Below are experts of layer 6 (counted from 0) of a mixture-of-experts language model. Rows are named gate (a neuron's input weights, with its number), up (a neuron's input weights, with its number) and show model dimensions 0-127. Each number is 128 + 24 x the weight over its row's rms, rounded and kept within 0 to 255.
Before each expert's rows: a language model's description of what the expert responds to. This comes from a sample of Wikipedia text that the model never trained on.

# expert 45
Description: Football career, negation. Footballer careers text: played, scored, goals, loan, clubs, plus negative words like without, lack, non, un.
gate0 [124 128 128 101 137 173 135 173 124 130 125 143 113 104 123  83  96 133 135 161 124 145 151 136 133 128  92  81 155 149 118 103 135 117 175  65 116 179 139 146 139 160  77  96  97 147 146 109 120 157 121 118 126 134 152 116 133 160  90 147  94 127 142 154  97 113 123 142 139 146 124 129 102 154 155 185 147 122 137 107 174 123 107 116 133 121 107  96 155 139 181 129 144  91 113 109 157 127 126 102 140 155 136  98  88 108 134 157 145 134  97 122 167 139 143 139 143 146 153 147 127 150 129 144 106 112 137 168]
up0 [150 113 155 137 174  77 189 130 127 122 182 198 161 105  95 106 105 151  89  81 168 108 139 131 129  99 102 165  75 134 103 146 103  56 129 140 124  98 100  56 131 116 132 118 107 148 183 136  97 142 111 107 117 109 107 100 131 112 115 114 102 157 137 145 140 119 173 116 138 111 109 113 122 115 122 118 130 155 181 131  89 148 115 130 136 140 114  97 154 105 138 168 128  91 157 155 164 122 125 123 120 115 159 126 179 165 137 124 117 113 130 128 149 129  81 102 146  80 120 140  91 131 142 151 143 129 117 119]

# expert 26
Description: Proper name fragments. Word pieces inside foreign proper names of people and places, such as Aguil(era), Nad(al), (Seine-et-)Mar(ne), Julius.
gate4 [140 185 108 157 142 109 120 113 139  88  73 155 163 125 129 138 163 172 127 120 153 124 144 130 124 134 134 121 180 139 129 126 156 124 133 148 154  99 126 135 118 109 129 131 140 152 106 113 122 114 110 143 144  88 113 141  85  96 101 123 112 185 189 112 144 110 131 133 117 107 140 143 133 110 149  87 100 113 114 161 149 143  95 110  87 166 110 120 120 115  71 132 148 191 164 155 151 136  74 131 150 135 148 160 113 152 125  81 119 138 125 131 145  95 114 116 109 129 163 139 142 155 141 123 147 110 139 118]
up4 [128 143 106 138 179  78 127 100 140 151 141 135 142 147  77 112 137 154 130 103 126  77 137 122 151 128  99 118 101 157 101 112 175 141 157 118 115  54 123 127 147 153 162 132 154 129 123 138 114 148 129 142 113 120 134 132 118 167  89  90 158 101 163 103 111 131 145 144 156  92 134 156 160 123 106 148 114 122  99 115 107 127 121 126 161  93  74 121 105  98 136 134  98 105 106 127 155 120 165 155 148 129  92 140 119 146 114 150 124 119 105 143  79 157 155  61 133 119 176 136 130 116 148 152 147 150 127 160]

# expert 42
Description: Infobox field labels and values. Labels and first values in infobox lists, such as Genus, Species, Coordinates, Born, and http after Website:.
gate0 [166 113 163 105  89 126 171 128 140  67 142 142 114 146 106 141  80 147 166 137  99  91 118 124 139 113 133 131 127 100 129  82 146 135 121  97 113  65 124 177 152 108  95 118  73 101 110  99 168 146 126 152 160 123 152  75 124 138 137 106  85 170 149 147 184 126 141 155 148 172 138 145 153 111 107 118  99 109 153  97 162 124 152 122 158 132 141 128 110 112 136 119 124 160 174 125 121 156 106 167 149 111 116  96 113 128 139 114  98 163 134  97 117  69 151 120 121 104 108 129  99 113 107 118 146 134 131 182]
up0 [110 112 114 161 128 130  97 144 141 135 165 131 178 141 117  86 109  75 101  99 129 170  97 112 141 123 167 132 163 102 109 115  75  99 130 148 120 153 150 118  87 136 121 129 120 127 140  96 139 108 139  78 138 185 162 116 126 140 119 115 114  99 173 129 143 137 108 124 134 140 107 107 126  94 122 104 112 130 158 169 109 121 106 139 180 161 160 156  93 139 127 153 145 132  94 153 152 122 170 118 112 116 128 145 128 172 101 144 111 138 169 149 116 150 154 146 149  94 185 134 146 104 126 136 198 131 114 132]

# expert 57
Description: Relocation verbs, table pipes. Movement verbs such as moved, returned, transferred, went, back before to, plus pipes and bullets in tables with Win, Loss.
gate0 [ 99 105 122 105 117  87 144 130 126 147 108 113 112 132  96 122 148 139 133 128 137 136 118 156 107 105 143 152 160 164 123 148 134 124 126 133 123 117 143  80 107 121 118 117 111 116 128 165 104 108 114 111 121 131 134 117 130 101  67 128 158 113 146 105 169  83 179 144 145 118 156 139 166 160 150 117 138 137 107 113 151 100 131 102 122 144 113 134 169 123  78 112 106  93 149 128 171 143 122 114 135 132 100 105 123 130 170  89  85 132 120 169 136 116 146 112 178 138 123 110 148 114 129 120 119  99 143 103]
up0 [151 114 103 179 106 165  86 133 113 135 142 146 120 128 177 152 113 146  92  87  84 150 146 114 114 152 121 132 140 103  64 124 108 115  89 106 146 154 139 108 132 145 141 135 126 120 158 126 145 111 152 173  73 139 102  95 150 174 146 130  92 133 125 105 129 157 118 119  95  89 131 140 111 145 115 162 142  96 142 135 126 152 128 173 139 119 124 120 120 130 125  98 111 137 144 190 166 154 161  96  96 170 116 146 102  99 185 127 113 144 127 147 131 121 118 117 125 111 137 111 139 115 136 137 119 137 117 123]

# expert 11
Description: Word ends before possessives. Final pieces of names and common nouns just before an apostrophe, comma or period, e.g. Fredrikstad's, Beatty's, school's, don't.
gate0 [149 138 117 117 156  94  85 131 139 117 126 152 161 132  93 118 134 117 121 109 170  31 156 152 152 154 127  85  89 141 157 113  98 105 129  94 171 129 120 115 144 120 112  93 103 178 163 158 131 117 104 155 101 122 138 149 131  94 111  86 139 129  92 176 158 143 127 141  89 118 145 114 124 161 128 113  88 105 163 132 114 102 152 145  75  93 116 148 116 124 126 140 136 140 138 137  93 101  88  95 136 112 136  76 126 130 119 116 109  96  83 121 127 148 109 166 122 126  83 128  89 115 138 128 121 116 108 114]
up0 [135 142 142 102 109  83 118 103 127 145 121 161 169 121 125  77 150  90 118 168  88 111 126 162 142 136 128 108 160 138 168 103  89  96 131 111 178 130 145 158 132 152 157 102  93 154 176 157  79  79  90 148 129 134 136 147 141 131  99 133  86 170  72 129 118 116 175 137 139  96 123 118 116 135 147 122 177  87 108 108 173 119 142 146 130 129 168 133 129 176  94 104 122 121 150 133 156 138 170 115 112 139  85 135 144 141 156 137 146 151 153 169 158 141  86 131 152 113 114 139 142 155 111 134  77 107 104 106]

# expert 14
Description: Infobox field labels. Field names in infoboxes and lists, usually followed by a colon, such as Born, Died, Species, Genus, Coordinates, Website.
gate0 [130 107 129 117 117 145 140 122 121 156 162 131 139 100 123 134 109 145 157 157 142 108 107  65 100 103 102 142 105  98 123 127 130  95 141 110 131 131  85 135  86 123 117 133 122 114 137 146 124 151 113 156 132 117 155 151 105 170 156 145 126 127 157 116 101 135 116 148 163 117 164 138  92 136 136  85 106 117 145 141 113 138 136 125 123  84 112 135 104 161 111 159 152 179 148 110 159  90 116 187 135 105 131 139 132 138 106 124 144 115 120 162 101 201 124 136 171 144  93 116 143  73  80 117 138 114 140 117]
up0 [148  95  88  92  89 139 174 109 131 110 128 108 150 140 107 147 128  91 102 132 142 118 142  64 166 115 141 118 137 148 131 146 128  82  91 113 140 124 104 158 168 121 102  97 120 134 125 122 160 187 111 135 132  93 128 134 133 154 138  94 107 137 122 127 154 112 142 131  95 116 133 156 108 124 115 129  92 165 157 126  90 142 117 131 157 123 124 111 106 138 118 125 146  89 135 129 131  75 109 111 125  69 126 168  83 111  74 116 133 149 106 142 154 116 152 154 152 138 125 138  98 128 151 131 170 145 144 120]

# expert 6
Description: Foreign-name word pieces. Middle pieces of non-English names and words, often vowels or accented letters, such as ó, ü, ani, ik in Igbirra, Alosio.
gate0 [149 157 117  87 130 112 145 115  64 102 124 132 166 160 128 129  96 124 122 163 136 155 135 135 102  95 160 156 114  89 139 117 150 142  93 150 160 127 149 150  95 133 156  93 155 128 122  97 119 128 152 131 123 136 107 160 125 155 179  66 120 152 112 115 122 144 138 143 151 180 132 124 136 121 133 149 135 100 135 161 151 104 111 105  99 133 140 146  95 136 122 159 114 124 108 102  98 144 110  93 122 110  99 126 151 105 143 129 135 136 118 147 161  88 136 118 138 167 116 117 160 154 126 134 169 138 164 137]
up0 [166 139 130 103 154 120 134 124  84 126 123  99 163 163 138 133 154 117 160 138  86 121 121 152 122 166 179 122 135 104 122 173 176  95 102 155 137 107 113 106 105  93 141 131  91  94 126  81 134 133  84 122 161  98  91 124 132 109 205 135 120 153 116 115 118 128 107 140 102 160 131 111 130 116 146 145 115 143 124  89  98 147 127 100 124 172  94 158 156 147 128 118 148 134 142 120 111 116  97  97 144 139 118 132 110 152 126  84 134 123 102 139 126 153 168  93 145 123 149 134 102 150 141 120 137 118 146  88]

# expert 54
Description: Main verbs of action. Main verbs after a subject or "to", such as plays (a role), took, moved, gave, served, often past tense.
gate0 [127 149 177 116 150 120 143 127 106 143  81 141 111 139 142 149 148 108 184 102 117  81 114 105 139 143 123  92 163  83 153 126 152 131 119 146 102 124 137 118 139 108 143 138 130 158 118 116 111 118 120 118 134 142  90 114 142 105 130 141 134 106 120 107 111 129 147 157 133  94 150 125 136 125 173  91 108 120 153 140 146 154 149 109 141 127 147 146 131 134 113 142 114 114 164 107 137 139 145 138 121 163 104 127 144  86 148 117 126 147 147 104 159 142 130 128 145 112 143 126 165 103 148 143  99 115 123 106]
up0 [138  96 125 146 122 136  93  99  89 149 141 142 115 131 114 148 134 135 121 134  99 123 114  99 102  68 117 141 123 129 122 130 120 142 143 156 134 150 110 144 149 102 155 121 135 109 142 111 124 150 127 153 137  92 152 132 133 140 112 197 105 159 117  82 109 145  97 146 128 101 123 133 123 155 142 155  65 151 125 137 121 103 123 115 140 137 147  71 157 128 150 138 177  94 196 154 137 127 168 127 153 179 113 138 128 133 140 133 140  88 139 146 146  72  99  97 140  93  79 117 133 112  89 145  82  81 159 115]

# expert 4
Description: Determiners and possessives. Determiners and possessive pronouns opening a noun phrase, often after of, in or a sentence start, such as the, his, their, this.
gate0 [151 124 153 135 103 100 122  88 114 107 138 111 122 173 126 140 119 107  99 170 139 150 135 153 174 131 153 161 137 114 162 138 119 101 148 110 132 119 152 128  91 109 166 129 137 127 109 156  79 126 138 106 132  46  83 109 121 159 106 128 139 117 111 111  84 144 122 138 170 139 132 113 103  88 136 131 151 133 111 152 103  81 152 106 145 120 127 133 157 131 113 131  84 119  88 137 139 125 152 132  84 131 130 129 117 139 127 178 116 154 149 163 144 117 125 126 105 157 172 141  85 135 112 131 110  98 111  80]
up0 [103 116 136 139 142 167 137 130  91 146 131 149 152 171 135 133 136 103 114  97 119 128 154 151 105 115 145 120 120 121 146  72 188 121 100 128 114  90 141  89 125 115 142 122 128 116 127  78 115 132 147 143 111 152 168 133 104 120 145 158 144 128 173 131 123 124  93  99 112  91 122 139 145  80 156 125 128 154 135 159 147 153  91 121 128 137 154 124  92 156 154 148 178 137 151  92 109 120 134 176  95 128 162  71 104 122 135 114 121 165 170 148 136 133 152 155 136 117 135  83 130 146 162 157 122  87 113 129]

# expert 16
Description: Abstract word stems. Stems and pieces of abstract policy or social vocabulary, often before suffixes like -ation or -ing, such as economic, collabor, revital, transpar.
gate0 [121 148 131 172  91 151 181 133 121 153 108 135  93 136 193 118 158 128 111  78 134  66 123 121  86 115 100 147 170 142 133 150 109 112 123 134 118 155 146 137 140 130 146 139 127 101 132 145 112 101 130  82 123 155 157 118 103  94 123 140 143 131 112 111  90 125 137  73 114 162 135 113 122 137 134 162 118 127  63 150 122 130 170 175 119  94 142 129 148 130 146 139 164  97 113 137 150 116 126 141 114  94  79 147  90 125 131 169 136 124 131 148 153 167 125 132 125 136 139  68  97  79 166 117 137 103 156 133]
up0 [115 113 118 119 148 140 124 162 167  63 117 104 106  89 149 112  98 147 130 140 155  74 116 119 120 168  73 139  92 169  91 120 129 151 153 123 145 176 139 139 105 155 132  94 150 146 147 107 129  98 146 132 113 160 151 141 113 114 149 106  67  86 123 108 116 143  97  95  97 129 109 103 131 159 105 144 162 130 105 137 124 123 139 182 133 108 151 100 123 138 177 145 129 136 147 149  99 132 123 132 123 145 130 159 129 107  88 149 133 130 109 134  87 149 107 161 157 148  94 131 168 121 134 123 147  93 154 103]

# expert 46
Description: Score table cells. Pipe separators, dashes and digits inside score and results tables for tennis, football league tables and fights, such as 6–3, TKO, Won.
gate0 [158 121 147 159 101 142  64 122 142 127 105 139 149 138 111 135 104 158 111 124 143 152 123 108 111 113 135 134 121 136  82 133  93 135 112 154 135 116 120 144 120 138 115 106 140 159 165 115  96 141 179  82 109 103 155 121  91 115 149  92 141 118 117 137 115  98 127 207 125 122 102 158 151 191 150 199 104 168  74 183  96 142 162 114  90 109 146 159 144 122  99 122 123 142 131  88 118 100 140  92 136 102 116  67 121 122  80 114 128 133 122 102 113 129 115 109 143 138 117 162 139 116 142 167 101 106 135 105]
up0 [100 167 163 122  95 128 129 127 118 134 157 133  89 132 115 138 132 103 142 105 129 116 133 138 179 147 120 136 126 153 143 170 138 122 170 119 112 120  76 133  78 128 123 163  87 165 160 116 164  82  67 123 133 123 143 165 116  79  78 134 143 124 151  91 132 145 129 155 106 147 172 112 116 145 165 130 135 155 134 112 144 157 148 103 143 118 105 137 161 142 130 140 121 150 118 109 158 117 101 121 120 127 123 174 120 117 108 176 113 123 144 123 158 106 133 129 167 119 137 166 141 110 122 140 105 136  81 117]

# expert 29
Description: Prepositions and quantifiers. Function words in running prose such as to, for, of, with, after, plus quantifiers like several, many, some, few.
gate0 [ 81 135 151  88 165 108 107 122  95 157 110 117 118 143 143 171 134 123 123 161 118 101 132 130  99 106 159 156 145 138  80 119 142 120 162 139 146 143 105  96 159 131 105 139 123 184 140 155  98 220 136 117 143 121 167 106  98 136 110 117 110  97 144 138 163 135  88 117 129 109 116 104 147  99  91 160 177 142 118 150 132 164 123 145 134 140 135 114 149 104 103 123 157 136 137 151 128 136  99 128 145 104 108 149 113 133 166  95 148 116 137 139 158 101 139 134 110 112 101 102 109 105 149 151 115  99 162 138]
up0 [102 116 173  87 143  76 131 113 129  97  85 128 103 110  95 147 142 127 129 151 132 156 115  92 136 147 106 150 114 131 177 124 125 154 137 112 126  96 102  84 116 157 133 129  96 129 161 148 142 118  98 153 143 160 117 118 110  96 137 118 134 114 155 123 115  81 140 173 155 114 126 114 144 115 117 129 144 143 142 106 115 140 119 147 135 158 120 179  95 100 135 116 106 114 167 136 122 101 133 142 131 158 151 141 125 119 115 146 114 151 133 164 106 103 122 136 102 144 115 148 141 114 111  98 163 130 149 116]

# expert 15
Description: Adjectives and injury nouns. Descriptive adjectives and noun modifiers after a or with, such as human, economic, strong, and body parts in injuries like knee, arm.
gate0 [142 175  92 119 126 114  99 176 133 136  80 109 134  96 218 117 119 129 134  87 125 103 134 110 112 126 137 111 132 164  95 150 144 160 143 110 116 163 116  81 158  80 102 148 132 125 144 145  94  97 121 148 176 147 119 116 144 117 118 122 160 133 145 146 129 128 133 133 115  94 143 108 107  84 142 144 165 174 108  89 157 121 120 147  96  64  94 157  88 113 146  83 133 118  98 146 145 133 144 133 111 124 104 126 114 157 106 104 143  95 154 167 109 169 151 119 119 186 106 119 146 132 117  92 112  96 111 125]
up0 [101  93 125  74 129 100 107 125 137  70 130 165 116 130 105 132 112 132 145 112 112 145 114 150 104 153  77 125 128 101 180 152 123 142 130 111 148  91 101 123 134 108 149 132 109 140 108 148 120 146 143 119  90 129 155 160 116 139  93 133 135 117 118 161 129 130 136 114 122 157 122 129 115 144 134 110  91 145 133 105 106 154 127 161 146 125 119 138 146 106 116 144 149 173 128 125 115 165 170 141  77 131 119 100 108 156 153 138 145 102 103 165  94 101 119 101 151  97 110 136  97 105 175  91 104 100 114 187]

# expert 47
Description: Surname first pieces. Opening capitalized pieces of surnames after a first name in cast, sports and award lists, e.g. Jol in Jolie, Chap in Chapman, Sch, Mc.
gate4 [ 90 127 122 100 115 127 131 170  85 154  78 114 188   7 152  99 121 110 177 165 160 139 177 131 124 107 152 140 136  96 101 115 159 151 149 109 139  99 113 114 131 111 124 143 116 135 111  92 152 113 177 147 100 145 107 132 137  95 146 124 162 148 101 157 125  89 158 131 131 184 106 125 108 124 112 153 146 154 132 144 137  95 158  76 118  99 127 127 143 159 120 120 120 111 109  97 134 140 108 114 129 120 158 139 104 109 146 153 138 129 192 143 117 120 157 117 119 111 126 116 153 170 107 154 105 102 123 105]
up4 [156  98 130 120 136 145 106 132 100 126 100 153 153 196  98 154 160 117  94 134 108 126 158 111 124 159  77 120 150 141 133 122  89 172 163 111 141 114 128 141 154 150 127 109 127  97 107 140 172 118 108 166 121 138  83 124 131 166 146 162  96  59  90 127 112 121 144 110 136  83 121 171 149 121 147 104 148 147 147  84  99  75 125 145 126 121 131 123 145  92 111 174  92 156 145  97 122 106 148 121 117 152 100 114 107 134 140 122 123  96 151 168 125 135 132 123 103  99 155 156 147 115 134 102 113  95 142 139]

# expert 48
Description: Determiners and possessives. Articles and possessive words before a noun, such as the, a, his, their, its, and possessive 's.
gate0 [155 109 133 153 172 116 117 125 130 117 112 128 177  75 116 156  93 128 144 152 126 100 122 103 107 144 146  89 107 134 130 169 147 108 117 106 142  75  83 117 145  86 107 140 116 138  87 162 109  99 182  84 116 110  79 139 104  86 109 112 135 101 141 126 100  57 120 122 144 130 141 149  88 129 105 144  91 100 123 152 129  81 123 111 120 165 138 167 132 124 152 130 165 124 126 121  97  97  98 138 148 112 141 170  99 116 111 141  87 165 139  66 119 140 135 113 149 138 104 136 151  89 144 119 123 164 130 130]
up0 [116 144 122 116 119 117  84  87 123 144 127 119  97  42 137 146 114  82 107 167 140 142 120 101 129 124 116 159 126 102 134  68 118 116 111 111 133  94 151 142 117  80 150 143 139  83 115 140 135 128 145 141  86 134 120 110 152 102 107 132 156 111 182 140 151 137 148 156 137  88 135 205 106 159 131 138 162 119 133 138 145 102 128 129 141 144 108 144 118  86 123 125 136 115 136 103 125 141 128 142 137 123 105 120 151 170 150 146 163 168 116 108 139 114 172 195 107 132 119 128 168 157  93 158  93 102 107 181]

# expert 56
Description: Descriptive prose words. Verbs, prepositions and measurement words in species, geography and physical descriptions, such as measure, attain, below, situated, approximately.
gate0 [147  95 134 129 178 108 133 164 108 148 103 112 131 122 114 124 116 101 131 125 153 148 147 105 126 108 165 116 107 107 130  98 148 110 133 186 123 144 123 120 132 158 128 153 105 132 129 104 128 116 137 122 120 144 150 156 131  95 166 106 144  85 160 111  97  74 106 149  80 104  97 138 143 146 113 166  97 132 171 155 115 112 160 106  88 133 142 169 154 120 108  84 149 149 122 163 120 136 162 149 115  96 183  98 136 115  67 130 123 125 181 116 136 112 101 145 122 111 136 165 152 143 159 147 153 144 147 121]
up0 [124 114 139  92  98 128 106 136 164 115  97 140 112 132 138 148 133 115 144 113 114  89 146 117 137 132 143 156  83 121 115 132 131 129 123 120 180 115 125 147  95 146 119 154  44 134 136 108 161 104 152 113 104 164 101 126 177 149 161 125 107 144 134 129 100 115 186  81 157 147 127 151 133 162 137 135 144 140 162 126 122 168 142 168 146 144 137 139  77 114  99 129 166  94 183 130 117 160 105 169 140 125 170 128 119 145 148 143 100 120  95 168 129 102 125 132 124 109  93 126 138  74 129  94 146 139 166 134]

# expert 38
Description: Prepositions after verbs. Prepositions and linking verbs in biography narration, before the or his, such as with, to, against, joined, attended, defeating.
gate0 [131 131 109  92 107 133 112 100 123 132 141 132 152 164  77 123 103 125 123 116 144 111 109  98 115 159 175  85 122  91 113 136 105 101 130 118 101  49 115  65 151  94 168 116 138 151 123  87 206 112  96 152 136 112 132 164 110 139 106 117 144 146  94 147 165 146 102 117 103 119 116 100 116 152 157 105 132 121 133 102 110 120 136 146 111 126 122 144 122 152 155  76 172 132 181 119 123 155 162  87 124 134 165 168 106 138 178 109 103 131 125 114 130 143 124 124 120 166 120 115 139 139 116  93 171 131 178 158]
up0 [162 125 117 120 112 131 130 131 115 133 143 108 105 105  69  68 121 146 132 147 115 124 131 112 135 150  99 125 155 139 169 123 139  95 141 139 143 125 154 112 156 106 152 109 114 112 151 101 150 121 123 130 126 135 191 135 194 113  99 136 152 121  95  95 127 109 169 155 133 112 156  91 153 109 131 127 174 167 159 155 124  84 121 164 154  79 135 142 112 154 134 159 121 130 155 103 108 142 132 137 137 153 156 163 148 115  88 134 107 121  89 138 153  80  79 126 122 152 120 138 145  83 132 103 126 125 174 102]